Experts of a small language model: vocabulary 2048, 36.2M parameters.
Below are experts of layer 9 (counted from 0) of a mixture-of-experts language model. Rows are named router (the router's row for the expert) and show model dimensions 0-127. Each number is 500 + 40 x the weight over its row's rms, rounded and kept within 0 to 999. Numbers have three digits each.
Before each expert's rows: a language model's description of what the expert responds to. This comes from a sample of Wikipedia text that the model never trained on.

# expert 26
Description: Auxiliary and negation words. Auxiliary verbs and negation in running prose, such as has, have, were, do, no, often before been or not.
router:462486471550488476533588496500548536492449452519541549466546473499523473520491433471486493520497488566561449562435496469544489470547532479494461496518422478521477432421454525480432524461535548516460423521467549514536501578516502528461451560474503486452539479455503494484479539510569510460538538491518469502457527467524557528581545469522579537481530474483545453572467536604532502426513

# expert 17
Description: Past-tense suffixes. Verb endings like ed, ated, ized after a stem (recognised, removed, resided), plus built, used, held and mid-word ch/k (synchronize, bankruptcy).
router:521495409503427580573527517531554507522527493453543458552460536525507615514548496522486491486484485411500493498576503541575513531525553449554519528533492514556476585493437503544512498488465584508584509509428525515494467545439519522434470505474472533446529513491470561533527477503507526504445519490538555510486473528480525482518432512444393560536477452504528523485496559493501522497497

# expert 53
Description: Sports championship terms. World, Championship, Game, Women and country names in sports results tables, plus vi in movie and aviation.
router:513534555479514531409567535509546534463449533476495522489489480490554538529478525546447502540478546441499504506451445481448492517483473569519545424541480491464469473527524537476468572480579534418517467519508459483489525491439466486505414488530427545502496458522512470459484535500429412510499475478417487481501484414486544494516449516517589440537447526514491484581466423501537510431482

# expert 2
Description: Heading starts and Italian. Starts of headings, titles and table cells in entertainment text, like ===, The, It; strongest on It in Italian, Italia, Italy.
router:504433532444575495409448501539503466480536547471428528508482412460516522539512531486463452553461471445471517496425530510455470498540484477488577478479525487549486519574474515482450404464480524471516501460482503521456463476528528492491523445515556472486509523526543565521533420568514496506463470541445520539436566447464470515520528525477516425536551471558509480495518610475543440461508

# expert 15
Description: Sports statistics terms. Word starts and markers in sports stats and infobox text, such as re in receptions and rebounds, inter-ceptions, career*, Total, goal.
router:472503518482545493517580448517480537525398471572553512475462527474494414534485534464510477517558468523465479523500470561481460587491493514547522484507590502471423486509572560502454453425515494502496482578459437438432494459520448454457493498542502510534536521475554462536467569483494478584494478474517452485480463481532501458530542509595490537443491549500523536539463516513543491558447

# expert 63
Description: Taxonomy name endings. Word endings in a, ta, ia, da within taxonomy infoboxes, as in Macronar-ia, Pancrus-ta-cea, Notodonti-da-e, plus digits in statistics.
router:545519473545475487437485499515430499462555480490447539554548606416463508489484556475497538468565448554442456507577463464483483493476544529551474475469485462488590544504494522441551454511501546547413525526474482452510472444512556531546459531509487441462499457517473497469496528525477478502581510536472534451596476521558568488502514475521388511471523505512495445484519481506496561520501

# expert 44
Description: Word-initial f and letters. A lone first letter of a lowercase word, mostly f after his, her, best, as in f-riend, f-ate, f-lag; also b, c, th.
router:506492535512539470535531463528501455535458487514571520493499486469465468556463523521482457478559419485491541447583524494491508472469468470517465546527461520546496508551540551548423517471576481486447512531471491506470483564435432471528594489571451503525498494477501505523560472481493441519539455386562537545472423474498481558545496503477499531429494482568459471504485522468432416515569

# expert 52
Description: Initial p and c. Opening p, c or re piece of a word, especially praised and praise in review reception sections, plus etc. and c. for circa.
router:494459446510485509507472496499511582439447477528507548503454429488464543504490450431528556515483456516519411505491505418585477474546447454555450460526516474525494540487509501565451505436532565482498549438477477493491462459496522474451527442521525626440541424497520555477504534537493467545480448572502511534506507468464570469535564509565528512533495480518481536566503551533520532461501

# expert 8
Description: Mid-name word pieces. Middle pieces inside proper names, often after a first piece like Al, O, Av, such as Al-gar-ve, Ol-d-ham, Phila-d-elphia; also well, also.
router:534533529542445504453533540552477560496511536524436537537507577565514488534566396433543508534505542524408435505463505487478467474464491432469536469500527519542502442452536501474525534517510543499457597499478554547434515511467477469486519447436406440514569533512501492539442485513550436470465447468530492487483470517539432548518467469472534489467522481554527489450448469536491506476454

# expert 35
Description: Letter y and w. Mid-word y and w in names and words (Cuyahoga, kayak, vowel, dawn, Hawkeyes), plus modal verbs will, would, could.
router:443539475492612484533459541572558562475524493523526458461527491513536514528528438481540504525481530499415404539432484487492502488516450494520517561466484413457500505512499458539544509519469492568556555474495547593580509480531490487506435519458514465541433556497561523467490490487479501463544443464477530527459463461448477505496500543483454530476477537546513566577485490512563492592508